Weights of a small mixture-of-experts language model, trained from scratch on English Wikipedia.
Size: 14 layers, width 512, vocabulary 8192, 108M parameters.
Experts: 128 experts in each of 14 layers, 32 GeGLU neurons an expert, 8 picks a token, a softmax router.
Training: a variant of Muon for the experts, 579M tokens, 4416 steps.
Below are experts of layer 3 (counted from 0) of a mixture-of-experts language model. Rows are named router (the router's row for the expert), gate (a neuron's input weights, with its number), up (a neuron's input weights, with its number) and show model dimensions 384-511. Each number is 128 + 24 x the weight over its row's rms, rounded and kept within 0 to 255. Numbers have three digits each.
Before each expert's rows: a language model's description of what the expert responds to. This comes from a sample of Wikipedia text that the model never trained on.

# expert 44
What it handles: Syllable pieces inside names and words, especially ur after St (Sturmabteilung, Sturgis), also ice, ha, fa, bra, digits in numbers.
router:140141145118153104093129136116146118158121103098136128159121118174115149143093126137096148103131160115090119129110153082173138097165101126177125121128090178089133125117122150105149129067122087124119126145180106131118095077141107128103092091134128142124121129109133134132149111157113150120139095143134122158167122125127147098119156135149099144055125163123130111132138116112125124164125
gate1:091088189138129108143113146133112120091122163116135128172166090133118171169095134154129167104130127085130087153143124135141113119152084125171104075108143139163164126095156127114089171115128148112155133089172186156109102096169091149082164118136107117120167158122106105077107115119109119127151130169109134131141138149108129109163078119140141160092133156098136149130147095175155123160109
up1:113116066158101155112141154153138145115150158141130160144123116156161084129157147127117171139117158130147110131152104141084115152131149111143101102156115121117116161090161145108149118111159187108121140129124174141130142105123141087133125132171115170097126168093109130147103148149178098157124086122122145090128095125134127115140106111116101178144153152143087107107115133114113150096121
gate2:084114110154167158128133144134148125109103148158090127136170128112114149091121102131137166041139145092137072123118111094104086135109156095163149116146069128107139127108158157122133137110118142133135127102136125131133173122144120112124136097159133124112143119194086151134122123170136107167184080100129122154149113136110117100133135115111099107122136156108099160130112111112119067121122
up2:117144083161140110118123141175122136132098148068138139113154127112114143108126133145100114135070154119096125142104089107098197140167122116156118134151136120145129107145093112137108141140068132099106140100148140157102137109134158125124128125135146166091069135118124140100186095130160100157106115096068108141152127157136139133105131165110109128160129119149101126156111180091121123149106
gate3:087139144144079140111140126157114087122120111120132129113120158140114134112131124138131119133171138152115131134156112119132104102085097106140121141185185169163142074132157082128149120123173096084135150141120134119136132127135113125114137104102160112115115152137123130128077106100109107082129083118079184168087130140108155181118115126095144099103140153127137126159132162106131178125099
up3:119129088113098186108128084119124126137148120094118159147118137106150151119124103135134149122118150110121104131110129115134118103153117141119143066124117107136166191122120142149088151082159149148118168147132166166121140163127134061109172156118169118158115119115130175139115108145170175096090087109123117109147146137122154107108092084138144150137125130118133079114149155135126130116106
gate4:150155111149148172117106137144145074117101109135138154147082169159107159114114136129105163123134178130095123105142105063106120183155120101130113130138130132051104106130124148130123181131152162120143158131094135136111141140117099130112101129105116096146139152121102118138121161123128145167133138145116140146112098130147102138133103146119155152147129153183130117110135144120111133126093
up4:133105125112148134079129110066101143139132151143115135132128147147111113157142153108114187058121103112155117136085118121118121110123148119112159105121131110112102117108114099172127130161112152146080138122124186166142150068167130095140090193115131104134121132106091112107095144130095105112107126104180102112127130114124133137149146151123146133162138133165121099143158155108134141136126
gate5:134120098086119101097099138115085108154153137103090114112126105137098104122116149123085173112115095126124097124122124100162163151084111168085127135098133147107111136096125126116133127157163141133096102104073216139115145136151127138118106136121135162113108117163099174151098094150195125118115123135124069137087141143134123098125089118126089125111089095131116159136154141090125061133180
up5:140117152095136103120159139148178141106125137151065131120115139147127141132110142085129135134136131131094111127124120081130141148159134136135104143157131126108108132123142140104155123110128122158138138155113125144093121118087120068152102053103141150104094158142102110160119116146138123127107098144108134113190140100114116079136144091105119123124136123147140106142132145109103135143122
gate6:122110120118102116133146121143115081170130112129109204104134140168113113138140128141092123130111110078143130175124103153133153171171123133125144183116100137132115127142158150115105164059097148127144116169147118109108163088123116127127108107118102095165119164114130184132147117140139106159149136137120090128135110078101143152140162123174155119074116117152115151146104093134159130154145
up6:138119125154163149130162151110131149090120147124107141149097127141122140132087069136189095133116143149162106144158079147147086125105102136120119138136141147138153143138109109110170144149128138113110152129097172094137130173140123111104168149157124062168127152159094141108143109112145127135117138146090154115127164136105123149177151116132101135112130146115118099130140097129135098114140
gate7:146128149114140091155126141039123124119141108117148130108158102115125169114160162099143100139112118122171158129114125112093172124111117142144131113105099168125103171101112136123161106162113106122080157149095164147106110127160124123160077129082131156129101113089116160127104121134202125146122116112152148125147091139149120099175155133125134153139112128098142167142135131135154157132139
up7:109107164120105138141146131120135146107162130120179153125133123128089169140143127123133125102136101115135116154188131111111156127111161135074109152112124173185135155076155107087170129148129112098092178095126116145151151124128107163139108114151120097102113113099126145132150080152093099137109123121121139117163123100112128138086162100132136114167130134124124119041130118131151129175142
gate8:137139142139135107086105138141138153125133099153105110110159130116089133142096145102095180151123120147123106147126126091112099164131109129142124165154114136170133162109154182122093095087143136174110163128126101102122101107133124132136156120174161088161094132104098152104111112184111143101146077138097089108142121109111146074106123131096129116082129141121120143143112100131135165162092
up8:142128103115109142125083125133160125126116136141122151132084103127174105116092147121089154150066123152108164153140113188137142114100100173170138130126119125115130152107103117158119126103153141079124119188130109095106144124131120110190081124050129110106148113115153150124119175094167124125115123150130122139153153162144115153131130133159116175117118131109128153144118103076123141133163
gate9:118114158121113116119160159103168148131133165138103095142091113191126133133116089156101148128123135137144144155115088121105120149176138139165138115139091080142147151134155118151150162110159156165148148161162124145153124113117153120109099111114147112146155101112097095147148116163119132131164131118077099113122137129151109129126106133122143081169108130156152160128175126166177148164161
up9:102090128130121098117164155156122111081150185119120131161125123131124143092129140095108108134146175108104109108122168120170151150162130116180137155068145113096134109092137094099137145126095097150157156094134165142141106141148114165181164126114108114099167113126138179138149114149117125106170137117116123123126146126149143141119128095139050134150098134142096123128150120135102171132139
gate10:113124145128118121190105126117140137095123135153129107123112133133117124094132091124128163139132126091085081140119127111090129136106099102149114167133127112129131138133119127117175141130143114112125145155124127102125153077130109106182157085065143138151099157127108145128128156123141115136147123130096129146151122174121097133103168113139163143126127146144135143169137073165116118139109
up10:164158102123119155148144133112181088131122121170125088129146165133150114155122083126110152141148147128162144071092136165117150168118143104132128118165081163065086143106159126167113153089106105096097137147150104146135152140147124092146180139132107150171174104147112129099093129137122147061130142134098129137111115138132121136122129126090180168123130118141111139137109151109097097140094
gate11:097114148134111117144139142129094147112162097180093130136133123110111116136135149129114124092103079122107144099129092120151156121112091107121117112109146127122056138099122118132114130147144152131106140160180172119136132123127120131103180109127107164136144161086146118129116106150158137203103099100109153149130181142156139129141169156175168121142118072129152163123179158100088101133130
up11:098135136126139139133123105102168120145111157072077115145122092148167137127119119124129170121119127128138149137101156123156130152090101121128091118133136097186057120130145140112113120167134169122084092114143126122104105089116126110125145107141131136129127096097111130112114133110067159116116093144120099135113162122167147163139132111128090120133104110154120131107160139114118083131148
gate12:117114086130155100146113175143122135105142160129138185096107164163139134158107108152114185109135167168143120119071108143160167168104146047139192146127145137156117125093104140086110134116103126159124184118138091146109132157130133122154137124132132150096136127112118148119150173118138078153133140144142084147136132144097153135126136131133075110080120176115122136103141133111136081113181
up12:171136089154099129102132138103095125131130098145144089143123176115173162151118103124131100156127128128137139139108134094100114084108178115197113134120121131144114117151128113133140116136137150075111130082108141102151108140152109113159151115100111106107122156136158132063145122128117107127128146111132160075130178112130117163110156104148124089138118126147103111135117117147171155118063
gate13:117109121102154121090118160086103157114121094110163119106125135119123117123172150143112108108164101135114142171130134149125165100116122122129123142128144161147113152112145111146109104113133101120136139111148117114118124104112103114134096146149111139125129157128129147097118132162118154152128101115119135125115124127124149106141118142179154171161168150153153131122114148132116084108134
up13:167106122119090109138113114104144082139162116133129127131135139127128090132115133145138116172117152113103140076172144132132138126131150155107150101124147126171142097115133102170170101142132102172163088121099138107138127115128160141138118135086131118099135113149126092107133108119184124084122104134136108157107128130131154176141125120144135079145145170109129112110089110160062129135075
gate14:138119111134143122147123151118082131147160171117120125117111158168098133162142114165175149106107135147109109130135158104107083100124147141145105130110134149124121132120132116124110097079108094117139125114157128144176127168129111139128113145176142125103138112186116135136164118103125110096078111159105090097110134095139063127101121115133141134154127104108115158125133116149144062157089
up14:082119092142115130112078104129154116190140112134130129149122110136116082139111075092173153110131150128122147164122165122099099121130101159100120122121180119112100076175107128078155119137107153136129121097117128136115154168123184117105107095155127183143111112132144159092109135144113122130123120136133096137119138111130122141141087131123142142130159161206141131164125118135111148115134
gate15:130129133133157145130109102147141160126114109115126111125115147105133098123102136101118149138140155139119089148126129152132134125156155167108124090136152096156159125143166164158134125107096157122144142152156134150166119143162127144095128100110130177105153141124157093118164112115133117141131139104125112169121129162126100138142127110106132175156112174130128091133144114154108139191154
up15:146123090201123154151097162108095115071147134123108157128173142116112110116114147073147155145113133149126114124081123102129093105187114124090146170118136169112128119106143122113140142114122136130118161120120179148113079119113114140111134157149163126142143138123128136110147118147167150098115115131102112160141121156148112146130112105104126104144156121075142138144090129117130130118145
gate16:095113162136106127135131133150108150161168164148138189163132148117123126127125155081148104118122128157160165112130117116131107127126117127137136131108139171137132098110112150107122121159106154135138116091124143114143174145138155137079121151137122129099147115098111137147141084097115101155113171097135103127110137159160156142142106178124147121130124145098159105113155088156109104163138
up16:118134083169146159170109120140108157155162151098139109109120156122161118118144153125141090108150102135126110126063137129139120101108126102130118137095166154121092173174126118129161100123089147135136153128129130096141123163134150132122143165096136108123087144108108142148111205106140079171121168115133137125123125104107134168103118127098129080130119108120069162150141129149150102098095
gate17:107083100117121104154115126174162087156142136143136111130127134163126168088093161125079152138139168170145172138132100165145112134108121138160093137156077138133065139167124172125156121101125174129125098152126143143154115145113080137108130135154122117128118149143163132109119101091164101153156119130122146112141179078118114150167126162185142137112119087131103172128118137118141128157131
up17:129122124126104143141135113147126096136099108078065099120100155126136134148140122153123051118139133154168111132148144136120138135131125128140125136104084153093112166107101131090118146137139108125132136160132091130127130152137102161146109113145138163117123171144122113195158120129135154163123118068129161127152137118127083159118133159116150167096122102121148150089119152088132165131115

# expert 10
What it handles: Plus, minus, dollar and brace tokens in LaTeX formulas and chemical charges (n^2+r, H2O)6]^{2+}), plus scattered verbs like attack.
router:172141123138150143122104134126096112134084099100148134167158137116139142150086109113179101099102124128098099127145143180155132131154122150144103121095131150118137098084108128095153071093096109110139109143151085116152112116099119168109148095159117146115152148127166126115141159160157137085131095147157142139124127154161136088120117165125103146167158158138144127116116088120107114114138
gate1:067120097149110142133192093130102063133122120114170167148119092138095178094145126067182118112111115151096127144135098124112172120142162123124087098126143152131140158156123136098094117183102116146126127119123084134142093125138078106123152133150074118153175166091105118120138123123131108139173117128133117155141147116130151142120086142112119153095145151101142124157169103143113144109119
up1:137123105098129113121108142111194137114126170150124135103122140109107176136125129075182116065102159147114146124128121124100125129118155115125116162103170126135131098167111132083128121117150159147163104161111121095117119142119098138140145100133125134149132136151144128118145139155154147112104125126106126117126128114145116113143158153111146138157090143156159121149105103138126121092111
gate2:148127122155123171094167132073131124143084148086091100094115170099159107126128178158175129107129062152147139144151112103142147131124127134119134166139158118179152144140185159127108149142153111155124123105121098121110123143181110134090108109155098091120119149122144108095096105140156122149106133139129132133159140128101170135128108140141126169100109185114128126142146138134166117119141
up2:111148157094148126116150122116085088129148085121109100147165131135137130108129141115105052165110117128131120117122130146067123089187146127114128136109146181112121136134140129097140097132150156117176127130110144131090138075156141104127115150155161140082156154126177152156129141111136129120156095103132158057155115078146129120122142118161158159154119152103137130103144112109137123156099
gate3:131147131128145156150154118119119118122129145147120137132132142139131136156103130154148096119128113148130134099174161157089139151145123182141096131094113153135129137131101126124113107145136109107136174121103153109117151151115151147127151133173145086105161124146122118145120167160173157109104170119123124066129150120140132116121119170131147109151116110116152122117104106142138121147144
up3:109110145086138205110143111139106141147119082136105129103152162141153126117125143111115120073108152127139130101152124122134103055144139123109099123107150141133136145118138107105106155146117127127159146137081102100115098170074132142177162091123128147129158123118122160083115106111142187116148112094125135102131091148109137173111128154063124157131155114115162118115090135106131131137114
gate4:156124123199120132182110142163115157119087100110064142122160149151096151097158168150171102129127149146129108184168136172127082128121114120138142121128139144148135138131104175102109142159091131120130119129170106073138090143126125131095141136211101166138163130131124105128100115141153130128106120108142116101109124134147159186129107135119150131090113124173155125122113115120123118156138
up4:099142146125077132130141144127127102097071136177160097149153148137084127163112122192157152117082146136149170140155121115138144144130133118114099152121156119151185165113117108118154135135097133093105141110092134139154146091113151116080118132171134101121133160075104120119080114114185097131114162108163205100152112139119131075121106156143146124121119129140123138097112157144117121118165
gate5:208115118146091160115133096135139120105082150142113131112096128160134119114154081157162114093105127086132153126098109165139119116160139146145104147129135167146102126119113158105141099127164121163129183124120124130137119106122135116133159183179100126143150177124178149099130139170075116133074115184057126121115102147117142127130093156121122127138169122131167070127134147146175135131115
up5:130137124126164183176121114106150080168168110128129112136152149099107094118101070160175118132157121141149109099134156160122120109164181157119091097130089120145168116101116096134149150166122109160113132146134130183106123136132124107122107102148116135134185156144172100131100136057126113175105180138113104122120102095160136107152165110145115113143167063148114120131162119155147129128110
gate6:130101175134177147139124132115115119118085155126167153079111160086131120114119121108125152134108138077091145167108133130151118119105085164145173148081091123127069168130111060150146140109088128138127080156125111115099099113146140123171147103140173125133122105156175135136101126131143112142114101179135167127125155158098108095083190105144145130129134137099091108156155145102120116122109
up6:137123115129139124132105119135117132122132131121107152111084141133137148148119107101139117093104109131155130163142136123121094128139106124146122195106135124075100166124124122105103101122101117165131111115166107147097153116148141155178111136122143172103120106132091099101125120134157128131144135144116160188109161099129082142126117164122132141088145142121095118108097155144076120125129
gate7:180145100119118135092142150104131108163171153135163132127119115136134164101126158156126113129083134150121125106089129200103156097139129123109144162130158123106124151143150180093141133147119124116094102091158111107131105112112142103073135129173111165100138107141148126139147133123096138097117147128116139101110121145134160151117113119144131146132182132150159151129166118097130155164155
up7:144139138097140168173174083126131125128123103136122176131145136185173118140098130135109110098125091136144117148138116138144138136125150128113131151114119121087087145140138140134176103115100174129155126175168132131113124137141147139144126107118108143086129097108088107188134122152122107107159154149085106129102103091121196166126136115136153155110201142121156152145143088138123091096143
gate8:162178130152136137122108102157126114147083115127170145142114142144080177128126123172111145100129117125157104128134114130121117124113127079136151143079116113133134167121103158175143105109133137106111102125157097149129129126113152125123111130154141148174123167120124138152131110135108110135152160140144165122155113141119151114146082126173106166127108117138127149103112128154117133099099
up8:149113136106118142122097185139141112128159178122142118155125146128120144116141137113130114146118081108113135109124138170143099145143134136105089143120123080194152118120140123140099118131119122134145128136068143130147126118131106118144122135107123139123148158130138136101096161165141165111152125122118098160142124164106133135116108120136134123110107153085128098129133111124115121159157
gate9:109172103124104131145123136124100148105132128086155146177112041105149141049123064141166139134146102085137068131123131139142110130135125140115133168128131142129122129120134143114151136143118100156131129114149140138150139100128155113153194112165132143128105110123102162138109130147100182097077105092096156105086149115122085110125135147125112125110108144113132105155144109106128055144126
up9:107115131132169118136117131145113146122162061098117158129135129141135135162139130140120169100164167117112113113110125097137112134085143136127134152104118132109155140103148110066143144162172115162133105097141116133181147115137125125147126088121172168137160119111113119115107149126161146142137084100139127105134133094093079116146171124167119161131094139109114097134114127085096094091140
gate10:137130131143105168149115080166098150151135095125136092143137161125117149123084129115119069127146108163159074127168114125146127150107173160140099111148128134155114117139138137093132143128096109139145140159170201097134131135067120132138125158199119137163157160132158106145095159117147147095136162163112125089129125149100147140119125163138111148152115125120154129081107100139117113141099
up10:112136089161134155099116166158139134105132143152105129127072165122198152095124134120126136131140167135132096114093149095160101137120092135151152126130099130159124085118141136109071129143088111162143143152158161128083120148158167136112138146138147123067146120146110095076138121084110109131139104150106053137131130128109135163104106111155108118150146130101146128121115081113121114140128
gate11:159135117171103134154160136100134097133147139120162101111116158106083191177138067191142127139100114145172134120156105159157154151114172147149110122126111141112178082126143163120132111117147132129132157111134105131121104117117118108101164132180112146151134173115168128181140121146093080120127157147076144104144132099130137104107083148123156144120143162116132138133138133197127135134110
up11:121133129130114103143124162058140141148141129130109136119103108087131163109160136100079122115111087144147113133122091172123145121098147161099134110110123145128151140103143158136144096145115128075085107130146126099095147131103136127125158110144086161117125168068142133131085126108174128096120118096136157134136091113139145133058125106129092100138122132158120112113092109156102160169140
gate12:173135123118166096109091142140115128147115085125176135128137094121111096139099126065154111107141090151143136132164094161140103129147139128136155111119151161115137123123152104093163121161152119124117137090185142160129095148117163119103120126104152134184118083123133092113119110128120132120169133136088139140087123126125116126141100079136122123165138124136178137113112131116093132186151
up12:147158153104099099125134089129119134132136155126111108161145166177138149159135132195096161137134121085135134123121173129125111108120141098144111092087144137109112103100122144115134136106115079098109115158154126172112148109170123167133135111149112141095113111142097121133097109138153136114149155132134119116145149156153107152121150140121102097118145061085127192118112131093158108118125
gate13:123132146088089122174142106159154120066104162078092153134132128125100150165113085148066173089135134108163126158132099140120096151117115156141112131121123119134107140144173102101100105095117129079168099130156081106119149119087120119119112146125087154160116163130125089125121103118123122101145152129121151114124175129153134111162115142117150079130096104142107115109126161139103137093118
up13:133116088150100106099169133152122148164138107162153142133136111114158120104158173099131136166109147170101133131087121118095125099138121103114146148123128127102137136112119131139098120161149147164069090171130145128108154174123163143121131152102163141121141147103109096135125124148117129164127152106114150150126122148111113129150154107131136125114099164091143107148134123104125086129164
gate14:154102112166118132157095194113124171145090114132180133143158051095097127147144082171148107111115127084148149108160157121139095154125113131103131124142127135130176114148147130093131119125140110087117132165153121157128113096111129159115121134123142136149128117135139103170106140154170121148053160111111133138098157148149127135153133154191107116115141141166164130134154125158138163143162
up14:130145147143109104165126144149131111160132154121192064129119124154145053095138119131163134139148188158115131088137154118147124100104107132150137099112152106089145098107117149114121128097165082102088199105147135121145113095139151142118149156192169130144140104126132122151151121123096146154076120121149171141110100140111102140087134143128130095100107141129138169101110130181130113132140
gate15:177146158109186139159095118181112143127141184125115147107132164189172094167100128121139130124140134117128108134137128133118121104111137104124137128114169133091129144126094111101120162129145138196092125134114149124129130135143147135105110178131111159121099158112126078144121128155146169119149176120133113136120103133133132110126078121131157101113088119159120145101085121107185102119119
up15:126138191134168143139111114148141102144133112144150121150152145153137125151166150123142139169113172119081155158112105146118138089097157130107127120125149137090179143150146142136098152131096138148134127130142160140093168114117140091130151078132132086109164110138151157152139155141172143093088114056094146137112103144148125096126133131173110122156128109070158124149149117085136127127139
gate16:166100115114123154176135127090089069165065137094137134149147100159103147133120092158121133065118120102134112086102133112126131162111125125131087157106138117145110158134119145132162129130116135172083123088115138161119113120137146094141154124115153092149123166163161142083149115126089120137058122150119111145118166148126165116158126162121141118104091135108162128144146108169162136098149
up16:119104193131137160123137162136123114155073137114127100137125143135117107143092115062166144117123114126158124166144166164136101141116131150136092113097133092126149103110126114117144112129058105122099151101160157095171112132093131130106128173146079093110145164155157095163139143120132119128137137139112133133180093100154078132109147134124137139178095169129114104107154127146158134139158
gate17:137107156181122159133093133120134108154113145165077144121117144143083128165130047127110120118146096129129130109129094153158087124134109138121131091167119105146093107080108150135139119093129130131090106097159075102162115133120122123100174155155116116149127142115124145128125091138090112098113115137106138142142122164088154106142104159146134088110109188137121166082132164145107160112125
up17:144143130122139134133151113150132124124105100119143103140102116138149121134111188133160168091112160126097119126107150135099144112135111119135162146107129167149121146136114096126076121159131147162115090160123112144122098119151150125147135117091104145127119135092135117110118160097119144136110131137132107102111148135096142181178150152103167138151141119113125115121162112168144112121138

# expert 33
What it handles: The piece ja (jail, Adjacent, Ajay, Kordjak) and other mid-word pieces like ent, ous, st, tro, plus dashes.
router:128166140126125098085107153099107113140113107109154141142161129137156162138096120133122095105103132103125142122132121160167098100143110165119100140135114158129139115106117118086141134113098097118115092167178083077153105119090094158157143116132114114134168128158116117116119138150143125106144087146154168150101144144162160092127170136166121147166121163161118115121122112114121120096115
gate1:110098158161106109133131131125122104081193128164134170161096129144096116139089138097148109112121138105141129101164106159127106141168138147112093132082121085133168169085147135119118124144156148081161104119147102091128123146143143098132131120164130110127118134132111110121129140098130106115117108118149158174137136127084169134130078145136076149096135120139108105113067127095112132147101
up1:120071085123129134138092110109101137082096103084147135154127138122106167131139118106155131154117132101133104129090158134133154122137099145144097121156150152102111111120128181138133115157121112133085106118128113114090120138117126124115093109100182123131162106147136098125119150100114137097077101104142083175156095142106110120060145171105151141174102102141152100150143156120126157130151
gate2:097093135137118115130149130129140162151139084103142108153124117110079132116126129146134128130131165105125103125141113150099163148118184117120147105145155144119115125119122111113118142152161166150103121149141140134087135129152107156129094110118084163121141121137136121092134153131153122126133141153167133133171120157115133107137148069104107124149111154193136091117110111152075126131141
up2:152117109107130140140163176141179131098133134154160127102126082136130118147121116134113170122169129105120136145136147111108064110117092124120176109073111128115104144139142105163151131117158132151144117147118092131104145135102149131151154143111159099158126130165126156091148148184137098161133188081090129098152129136117180141107093129131132111135153112117155128158107125092164107103141
gate3:164163140133170119135114102095168114149097141142122140109097157140096151146137120163131106116141114119166108160147161149162135126155097087103147141141136113118110111142128135107131106118113118107122109130140137147136122081090153135145148137138125139177144131180155122172083104128121139094098136135107135119151147127204160099134110122164154146156119132129179126125150159156089127136116
up3:142122147140152102076122140118156124121099131147115116147110137161114136142118149145120094113145131139119142156095133112110163093104121153139124149122136092189153165115162116148129087109095074149112115106192124134128150121114094132113131130110155151105133147070131156102152133164103121113162104109139112163127121149153095122073116137193118133094113108126141175151154083119116098153107
gate4:113115176141121082105112162181164169134179128127099080136139097118158160140126095180161103127116122119116123107145109125114133157154113165115123152133132118152099203134089129151131147149099148120098149149129141119127130101180129144113119107165137090135113105148143151136151113130146123168145135167144147195105096098143169105094167113162119132127182142114125120121182160126120125151144
up4:123112119102097139156107081155139124129134104108135105136111128078128106161167100122120132153138126105138140099110116091174116113132147163143158105129167159163118114143128107140124130115138116114132098166128134105126133137115130133137139189131079155127145091174164138130171200166168104091136152120118122154125140176137140109141122099134111112114117118126145087126147134155116119098153
gate5:130130101148110103113112112129151080144122106107128113130136128140096143083133085160151126139130107127095135111104132112141075138117119131127102136129127148135166063145114041108167107121089144123153109153127145152113136093132110163105135124111146136102184126133141143144116098135162122122091134145160142108119099095129134139141133092134148149093089117114149154106132088064158093143143
up5:103092140136128122160138109129092123099168149120141086151109136168163085088141155108091106123095144119121162143134154127087137109106083164132132147096085118146144132148075113137171130094122159115108123126093129162124153114126107114139094152118103162108090157133113122102093091141126099098154083109123171094162101135097147111111132111144129174113155105135153138141138103120127083159121
gate6:099137136116152115159125160112141111115083129126155154142108145139142130159112136168135130103126104163090150144169097123108130119127155129130117138112075110126153113148114169118152136149114134135120100133145161116101106135160114105149127138158141114121110113088094041103118144041147135107131095165126147148100099108125117144162140094110125097144122138136144096145116135138139102111105
up6:120153071149117117147105155154117126093147125134155104113112151101125153109159155106163106160127128137124111117104109148136160123125109094127136123144153126143099119172124143136122080136172124074161119165098135150118116130147113111118123097130146116093080133190132092104131144155113128108128148141141122108082100135116132115126176129116085136125133106135106102087136093086115150138095
gate7:129116125117132150125121161131098130099132093122119162114095126144117147130128188173154082164177100093175138156117159126114146125131112169074112102087083150140148136111118080112108139124125119109084133141105077126122117068112123114112156137093095130144100164157108113134131147116123107113076128142151079124147119149131141119076134109103126132138093093130135128131109104116126123111132
up7:148153175185155136126114106134100124129138128107115121131099141117121116115120149109154093101095122108145090120107136121089115125135121156123146152140133102138136120144144136101127154111143138115141118135120125120175163126130150129109127105110143151154132142099130154100165115146157113129111133136159148176142149140131129127094113101086090124112154110142142158112159133129142147125130
gate8:180121126107106118117118110113147110157150136147164153119094134098112109114118091131106108151117103130143110127131168120139107137122099142120207095098166114090168138114116104087105110090110147157103127155111111165151076121105091136142176117090156143135126140134144151131111124119115095141113134102093144117133133104112096128134131144109120112130130136105098163137089105172130149191115
up8:139116149119102149134118160144091091141135114117129113173144173145126127105095119146134132139108140107146136118162118121124114129110105137147109155112085157172118110127105155104134152163125150099170116105102098123121087128104154143133162163136143130112125170111139204143102149131150105110157130112145140126068119114107094124109110111138124171102119211115151093125103092142112109102109
gate9:166129107138137115121113113100132139112136109109120137117147109124150112171126111153089131136134129095144130086137101115152161133111130117105134109101136154071153120103108133128161158141164137118125163159130167121118088170141129145137146139134154113122178116121131120151133144101167122106071114140164108145102085118129096163134090132121175138122079120204091162151121145139149158123074
up9:123138146125107110084120122166130135118168133109115144126158086128167124119126126125103143129116129124179105106087144124152121103087131120089141082106140127183114128103116111106119109115137128126116124113151121129149115159066132152149154094121152132182109114120126157134122165149161151149113144159138151127126138122133127168100147149143134122185120157142146151135129066107095117095141
gate10:111141129121096123117130114122142110124133069132120149169157078119137156098177140127115123114116108143111133106097070106095142163165155131118077118107156141173094117087133099076110124136101071086125107107129132080121143153135152139149103074096133106099146088114125113104119097110169166091141078151129140101168124125085146125151173127158161099138156097145109152129133096135077149160145
up10:074094120134125124142144096147108111102149141143098131170117112159121141159123136068149141154115133142126095118073083149120133124074124125094066117161154125125111147122130126119131115116132137156095111119072150117137113127136136108106126148116148104117119174104136095121125136097124143146116158131092138132118097118151115141073072150116135136155100131135102122145124154158092123118138
gate11:163198154167143123102141123096103097141109122132106105129134125128128129124127159152113118113122123101137114105127127156146120115094139113135148100092141126100137094117082128129139136086147111129160133118141151095087090140161162144099130138108135078133115136158136123113132131096104126088109125114152156109140144126147140144116113119132144129122116102150105082141149136126172120136063
up11:106140125146121113121106094122149096154107134150122118098151133116110136065159148124167148113076115115121142123106132130137076138160100134132146115189160135150165123160110078137089119109092084130114142145095126128151104191111120135171121132142128136126152106151122178123129132096133160177110147123144107143114111116140131132123132144131121171210121110132140057159141146100097159109154
gate12:142098154101168152112092132122133120128169106126148141092118128094127151123115143140114118166146143114105129123174159146162151156138144089139128152104104123101146112129104159121117116153110151116095107152140134084152111130114108117124191178078101102151149129146113133123119137118118159187154120133156124132142131116120133123164124135140156107160100146145136127145148168116092141112123
up12:164137135150158129144148150077138175140085108126130079155104113163110104117118159114146128061097138136120106148179121119147128116122130163133129164135133096140146127146152092126121126158117133128107152117129121119121048114123097092103150142160103149143139121083144151115165131106114147112120148113118129125178137134196127160131135154086075131107144155113152113141154094136164148156121
gate13:138108139121188129155128169102116169150132103149161147143162103144180119087143147146154147148109094130110167093110124125114149150191126112081112124159149143137126152129126113114166075125125130119140133155077146139149125106093117108143109156116136115108129111151099122101114147093169170142120091130099093133131136174133146116105133156121176159127109082136135104112163162138089103122159
up13:148138140101074103129144142136142109128087163105115130152117118135146139141120124113071147107131133144122065127109090093145138139124126090173115129133121124137134107123124116163160160141119139109114121133148136137169098129128122115109128108126153107133098128149111147144169061138088143143059120114148115155147123108109127096135155092146096109124156150135127129138181128108116088140102
gate14:110136121134129125105134101144144085143069155101125096127104101166128172161180134132115109112117191151083120141141169096115130156160146147154110154119140128088132139162120108138162135145147114117162123137124088129170138167122087154128129136120145136094143143140147138154118126119126134133126130135156107150120126127161117177156112172092144138151107140174159122146156127139140114144143
up14:146129151145109089119126075130180071131137142104164123142141096127119146100135126124133135131135152136120152120159153165154128128138089103125131160140150160187080114168105125101120126140165123110116109110105073141115130187081135133132108130160116095123156122133091115117137156159144123156104137115120129115133193110160129124137123112131141122120108113153152087151126096079166122148127
gate15:124093135191166162139132161137144154061133131157114149106122112147149156131083144137125101161153121157121108115137116163127111146120160113134108096083141103102102119082166150138108079119105130127095139123138111093142145139152116177095109125188154141139145148118158119119133150161155144113135100131102149140109105085119151111103103109126153160137130136154131145150102089099124117134154
up15:106162126146091135164162106147092135126096112124137111128132138118128143060154107139145121105129140137149135153122154130162157101144144126159124123090130153111130133132137138105131157097141126161087138111139151158096118148109114122180157139164130107131149047166154140114103147162131111129114104127138142098160151156116111074121152164138125145135130147131119087108100163154130127112136
gate16:139122116103128112119108134130080149092155152097132110144079110117164102122133124108152147101118088165104069134163134128114085125113101078121155132082089120119137130136096108099132109152158156130106103103071116125115114151133130156072092123115121098096141101112121134135143134144196174174092097160135148107124107185162133120159125141193155108100111140146152147093162143169057151118149
up16:134133149111151134053154153133165131121123120082091093144152090119125122116103111116129139122153084151107107118121166132168106110097150158071125099130132104146173124153111132056103082126168119076072156157143139145156093093147121092091123128178129151157167144136128150143116138128132164145121135132185116140137103169105142150117144125102161117092107094159149089114139164137174133100156
gate17:127112132108093115120135089159129154128156099126113115128154123155099114157145121137112161143155156133133089118154093118125099126073163101093128116155169144137146193109100121160133138148128099131160135101145121158141085134125120105117113076129122097093148119117144128137112105124133116103148169083153143170101100134178097162133155149114146136140102127109070124148104164081150198132099
up17:129165124136117129115135069158139158111121125167121150123119140119187080098144122108114152091131061126082147127090118111159204162121126152132116147113102109141082131179113125145153114110122121158119120136126124112117109167153137108102144107143131119170102110053115152175125121108132123144180109128110116108130159130103150200099156154094115154160132111187142104152163129151104087147140